Below are experts of layer 8 (counted from 0) of a mixture-of-experts language model. Rows are named router (the router's row for the expert) and show model dimensions 0-255. Each number is 50 + 15 x the weight over its row's rms, rounded and kept within 0 to 99.
After each expert's rows: a language model's description of what the expert responds to. This comes from a sample of Wikipedia text that the model never trained on.

# expert 25
router:52 76 41 34 38 60 36 52 45 43 24 46 39 48 24 46 39 53 52 54 25 39 69 76 37 69 29 36 81 55 54 43 33 97 85 46 52 30 51 60 30 62 41 36 46 72 33 68 61 39 40 44 37 49 55 70 64 49 55 43 59 45 55 44 52 43 84 75 07 39 51 38 64 51 63 62 77 63 78 35 65 48 39 46 64 47 78 45 54 28 54 62 31 42 43 48 78 59 49 48 50 15 64 39 44 41 64 59 40 51 65 61 54 14 46 52 41 57 53 52 71 51 50 46 54 41 70 29 58 20 57 47 32 49 57 48 58 52 11 38 49 51 50 49 55 25 61 49 51 65 47 38 62 45 48 39 93 69 09 29 36 56 36 45 25 28 39 51 44 38 49 42 47 49 45 69 56 48 37 73 34 62 53 30 66 76 18 40 41 38 51 79 64 44 44 39 38 26 41 37 41 56 62 65 28 66 56 49 43 50 63 66 49 48 37 66 36 53 85 39 52 44 60 51 57 58 32 56 33 24 41 43 41 48 76 52 57 42 59 34 44 60 47 42 19 59 34 46 68 25 70 70 31 42 47 63
Description: Clause connectives

# expert 22
router:54 62 61 33 39 74 30 34 37 38 60 43 52 43 51 37 56 45 48 68 55 32 43 73 40 55 39 35 73 48 53 31 28 53 54 38 53 50 33 71 47 66 31 43 41 65 41 44 48 34 34 49 50 75 40 64 41 74 42 61 51 37 35 50 14 46 44 49 62 43 57 31 61 58 69 47 53 66 45 47 38 69 66 27 51 66 49 34 70 69 46 54 43 50 41 40 52 46 48 41 48 44 50 26 34 14 62 75 38 74 58 65 69 14 66 52 41 52 50 53 35 72 40 55 27 58 46 38 47 48 68 40 64 62 49 44 69 14 26 51 41 50 65 53 54 54 50 75 81 28 60 41 57 51 61 47 46 47 17 44 36 46 38 40 50 36 55 82 36 37 47 66 27 46 53 57 78 44 36 51 31 35 49 45 93 55 52 23 71 47 45 34 68 40 45 27 56 55 37 41 46 61 39 47 47 54 62 56 37 72 54 47 47 62 42 73 55 84 58 63 99 40 83 48 53 74 31 48 39 41 39 14 46 39 61 37 80 22 35 72 42 61 55 45 42 77 19 27 64 46 69 60 33 32 25 51
Description: Names in release credits

# expert 11
router:66 39 21 44 45 43 36 40 43 03 28 55 50 73 57 59 51 35 41 60 63 43 60 58 44 57 40 45 62 52 42 16 55 39 55 48 10 30 41 58 58 55 42 79 53 63 47 68 32 41 32 33 55 65 36 60 60 48 63 49 79 15 66 33 44 34 48 55 42 41 47 52 67 57 53 57 44 90 50 22 35 68 51 38 55 48 68 38 70 47 27 53 50 62 39 58 52 36 40 58 33 65 52 20 54 53 44 83 58 51 47 40 51 59 66 46 49 45 38 42 63 66 43 72 39 84 61 56 50 24 63 49 47 55 52 44 65 46 15 36 77 65 62 44 51 32 52 48 65 66 46 54 62 55 23 55 72 47 55 34 49 69 31 50 27 38 41 67 62 42 59 49 47 63 57 61 58 57 28 46 45 50 56 42 53 62 30 48 43 49 46 69 55 40 41 00 29 46 56 29 48 59 23 60 57 70 63 61 29 64 63 32 24 62 37 72 11 54 61 43 72 54 57 50 25 59 45 21 15 37 44 41 50 52 31 55 71 43 84 47 49 20 39 40 42 46 66 48 43 29 65 52 62 34 17 65
Description: Compound joiners and separators

# expert 59
router:66 68 29 10 49 39 57 40 53 56 38 37 60 37 36 19 56 43 34 56 40 36 52 52 40 53 35 18 65 54 45 47 30 48 61 52 38 42 51 48 15 56 52 49 49 50 28 60 55 57 55 76 52 53 37 52 61 46 61 39 67 43 87 35 46 45 46 71 43 37 40 58 64 94 49 69 47 59 66 44 52 64 57 57 44 77 51 52 49 41 37 86 30 48 38 46 84 49 60 48 64 59 69 42 41 42 71 69 45 96 66 61 57 55 41 48 45 51 38 35 65 76 29 73 34 45 49 49 53 52 38 65 42 59 65 44 51 33 55 44 32 91 46 56 78 52 14 33 93 44 29 38 63 40 53 42 69 24 43 38 28 58 32 48 40 41 51 58 51 52 32 41 37 61 82 60 65 62 33 57 33 36 45 33 53 47 55 36 49 10 34 54 39 41 49 02 55 55 40 33 47 64 57 59 49 37 47 42 46 31 65 45 29 74 66 41 47 56 60 52 58 47 74 35 36 61 16 48 41 60 47 47 33 81 55 70 63 19 60 39 47 52 52 56 50 62 52 40 42 30 40 56 48 33 22 66
Description: Word-start s and c pieces

# expert 50
router:75 51 37 51 56 73 45 24 54 36 35 62 49 69 42 65 43 43 58 61 39 38 50 51 42 58 34 23 51 52 46 33 51 74 62 47 46 36 20 60 33 70 40 86 53 67 45 59 36 52 24 42 43 40 43 58 61 56 57 50 54 51 56 20 25 17 60 70 44 58 76 39 56 41 60 52 72 77 45 39 41 70 46 28 70 59 61 45 51 40 43 71 33 61 45 61 56 51 53 59 80 40 43 25 25 31 68 83 48 48 49 23 52 39 49 66 48 48 53 55 52 80 65 51 38 58 51 50 59 45 14 54 57 25 47 33 63 42 51 54 32 56 63 34 58 38 48 64 49 65 29 30 60 49 38 43 63 61 33 35 58 62 32 57 40 19 41 71 54 39 51 49 34 58 51 39 52 38 30 45 46 48 76 47 59 60 49 45 54 33 15 51 79 59 63 36 59 35 48 01 49 73 44 46 35 37 59 72 22 40 56 69 41 54 40 51 34 53 56 36 79 35 58 89 14 51 41 55 38 34 17 42 56 56 61 53 56 47 80 82 44 37 36 21 37 53 36 52 60 35 74 63 46 27 23 61
Description: Spaces between words

# expert 24
router:93 54 46 53 40 54 46 32 44 56 37 37 67 33 40 61 39 51 40 36 47 17 90 76 38 76 40 36 80 68 40 49 34 77 62 67 49 25 38 56 39 61 33 48 46 61 52 53 36 59 45 75 54 80 44 74 56 74 57 52 66 38 73 17 49 39 40 34 43 59 46 32 61 49 56 91 53 69 44 40 62 54 43 49 41 62 70 50 48 50 46 64 54 50 41 48 66 44 46 53 72 44 49 47 41 40 45 60 36 87 68 29 49 38 23 41 43 60 64 46 79 62 38 56 45 53 67 25 65 57 18 55 45 36 62 52 92 32 38 56 15 43 50 21 78 52 21 29 69 51 34 32 52 59 59 54 54 55 12 63 32 73 38 63 50 39 49 79 56 43 60 46 54 50 40 43 71 42 26 70 33 29 57 41 50 60 32 42 66 43 41 49 57 57 37 23 55 52 35 49 40 45 32 53 27 50 61 54 41 56 60 27 49 72 49 65 48 84 66 51 66 68 61 50 44 70 48 50 40 57 38 38 29 61 62 79 65 60 49 57 51 46 54 51 25 54 36 25 41 40 47 60 42 38 22 38
Description: Initial C and years

# expert 55
router:74 66 70 47 42 54 36 38 32 55 28 40 57 33 61 71 35 35 59 53 38 54 29 79 36 53 58 45 56 63 58 47 54 40 61 60 49 42 37 61 28 46 10 51 46 52 44 57 37 60 57 62 52 56 21 78 58 56 53 46 59 46 55 41 24 48 40 61 40 40 06 39 65 80 79 51 57 60 53 25 21 48 59 48 43 54 55 32 65 77 26 58 40 50 39 59 72 45 72 54 63 55 64 44 39 54 40 53 24 48 57 26 63 71 73 45 42 77 45 59 59 78 49 59 29 75 70 28 61 39 35 58 60 39 47 38 60 47 90 46 29 66 62 32 34 50 48 70 64 54 43 39 51 43 62 40 44 47 26 40 28 54 46 25 45 41 55 63 49 29 38 40 12 36 51 58 75 53 46 51 39 00 71 17 99 47 58 27 65 39 28 36 81 33 58 66 45 39 32 33 30 57 25 46 48 49 54 69 21 48 44 65 50 62 40 60 44 72 50 45 67 57 60 66 47 49 52 55 51 56 58 27 23 57 63 41 65 49 61 56 31 48 46 38 45 64 27 46 59 51 48 59 35 49 54 55
Description: Capitalized starts in infoboxes

# expert 33
router:64 45 67 39 40 50 59 35 72 49 40 58 82 71 39 68 59 75 60 26 31 47 59 50 44 60 30 29 71 56 50 31 56 62 60 42 51 45 36 60 39 88 50 64 28 62 28 64 29 62 40 58 54 77 41 59 73 76 62 57 77 39 44 52 48 45 50 33 14 51 55 71 39 56 68 46 56 53 49 57 54 58 36 46 47 44 69 43 65 31 36 62 21 55 29 51 61 58 73 57 58 43 52 13 49 54 47 69 57 90 72 66 61 30 43 66 25 54 90 48 67 44 25 35 54 50 78 47 83 32 19 49 20 33 60 31 59 45 45 72 43 46 62 37 64 62 19 56 47 59 43 41 57 38 40 44 42 62 38 50 40 53 46 45 70 27 35 48 31 41 71 69 20 48 62 47 49 60 29 61 67 15 61 34 57 47 58 34 70 27 35 55 53 71 40 16 30 46 30 49 50 52 43 63 57 64 49 79 50 52 47 36 62 35 38 82 59 56 73 46 62 35 75 56 52 62 44 44 50 33 32 32 46 41 37 73 72 45 48 71 29 46 52 44 34 56 51 43 46 55 33 55 49 59 34 71
Description: Abstract noun pieces

# expert 2
router:40 88 37 37 44 58 42 33 37 45 07 60 62 70 54 46 54 44 53 68 45 42 57 74 39 56 58 43 55 24 36 43 27 48 79 80 22 48 28 45 39 56 50 46 58 36 43 54 59 43 40 23 41 44 30 75 55 67 72 31 53 11 48 46 34 50 39 51 49 32 65 61 57 58 49 57 93 61 60 36 44 72 32 51 66 72 84 66 49 68 50 44 41 53 45 55 52 49 44 58 58 28 52 36 35 36 46 51 32 73 82 26 44 42 46 36 45 39 43 30 70 62 50 63 34 64 50 48 63 44 42 49 52 45 62 43 55 50 70 63 71 48 49 45 66 61 41 69 63 67 45 42 56 45 64 64 57 44 38 36 27 84 38 50 37 53 44 40 48 60 63 48 40 92 43 49 52 51 28 64 71 61 51 43 69 81 54 52 77 31 52 50 50 47 57 24 40 45 60 47 54 64 36 42 66 38 58 69 29 50 74 56 22 57 41 71 15 63 79 55 48 46 36 54 33 53 31 23 18 45 59 62 64 78 52 71 71 28 40 51 57 17 48 45 56 76 53 20 70 32 63 62 33 41 50 72
Description: Sports name initials

# expert 45
router:47 53 73 45 41 75 57 52 64 29 47 42 77 45 53 61 52 53 36 53 24 59 35 60 34 31 40 07 72 48 43 32 50 71 55 72 17 45 42 86 38 57 41 46 28 64 43 45 31 70 40 43 69 48 11 64 38 69 48 58 66 43 43 43 45 47 66 42 43 45 65 64 50 64 87 60 76 56 40 40 63 52 58 45 59 79 64 50 66 57 34 45 46 60 34 63 67 43 43 44 83 20 50 34 27 43 65 51 46 53 65 46 74 63 30 46 44 53 47 42 56 62 79 56 36 39 50 47 53 44 49 19 46 38 67 42 57 37 65 61 53 72 55 52 54 40 22 79 67 42 21 19 85 53 33 47 83 58 37 65 45 62 54 28 56 28 48 56 41 28 47 38 48 42 63 50 51 50 34 57 37 17 42 39 85 44 33 33 45 39 39 49 70 34 58 57 94 52 42 45 33 55 68 66 30 52 48 71 57 54 62 23 31 40 52 65 30 51 68 33 62 74 40 54 48 81 50 43 38 32 32 31 23 33 62 41 64 39 64 50 33 48 44 22 46 61 41 57 53 55 50 67 41 49 50 43
Description: Title and name pieces

# expert 30
router:46 55 63 45 23 51 79 41 62 37 51 41 67 24 55 42 47 68 53 71 44 50 57 69 50 64 45 22 73 46 37 49 32 78 62 63 59 18 40 58 48 43 56 37 42 54 41 59 40 30 48 63 60 50 51 72 82 54 69 74 47 10 74 42 53 37 48 50 37 18 64 52 69 54 45 48 61 66 76 47 45 65 30 56 45 69 52 57 46 55 55 70 52 39 53 42 54 32 59 63 59 47 44 29 53 42 59 47 29 78 72 46 71 29 33 79 48 51 46 36 62 42 68 46 40 44 68 15 46 63 17 39 37 21 71 56 33 26 51 55 42 48 28 35 72 51 27 26 51 28 55 48 54 41 49 56 52 75 43 42 29 61 40 56 50 39 44 46 23 54 74 43 43 77 72 63 72 69 40 71 34 63 64 34 56 41 23 41 59 38 42 65 78 15 53 02 35 50 40 32 39 53 56 80 44 54 40 70 49 63 78 26 57 47 36 67 36 51 45 42 49 78 51 61 38 88 34 44 61 65 42 34 21 66 54 52 61 36 50 48 33 27 67 44 47 60 37 56 43 47 55 47 48 57 50 49
Description: Roman numerals and government

# expert 44
router:60 69 65 51 55 49 51 24 53 73 28 41 58 56 45 70 39 30 53 57 57 57 70 44 41 64 48 31 50 81 54 44 57 53 28 41 65 42 45 46 51 61 47 51 27 65 38 49 44 52 43 47 83 59 31 63 90 75 44 49 55 61 61 59 19 52 47 57 61 43 70 45 79 32 66 54 70 51 60 20 60 51 59 21 47 69 53 41 67 64 55 53 34 49 19 60 54 21 69 60 33 36 63 52 38 54 55 63 49 49 85 45 45 71 61 39 35 61 25 37 60 77 47 65 40 48 55 38 61 68 34 56 36 25 66 54 50 60 51 67 28 60 43 40 40 34 47 64 72 44 42 34 54 63 34 69 56 97 43 42 47 52 39 63 47 21 50 65 45 38 68 41 34 89 44 53 51 52 38 73 44 46 60 58 59 42 45 56 64 36 46 95 39 38 41 34 62 29 44 39 46 40 42 71 47 37 54 53 54 71 41 52 71 60 43 69 36 82 59 37 52 69 51 88 38 64 25 36 49 50 17 39 25 51 52 90 73 39 52 48 43 26 37 55 20 66 26 43 43 42 45 51 56 33 46 80
Description: Biographical birth years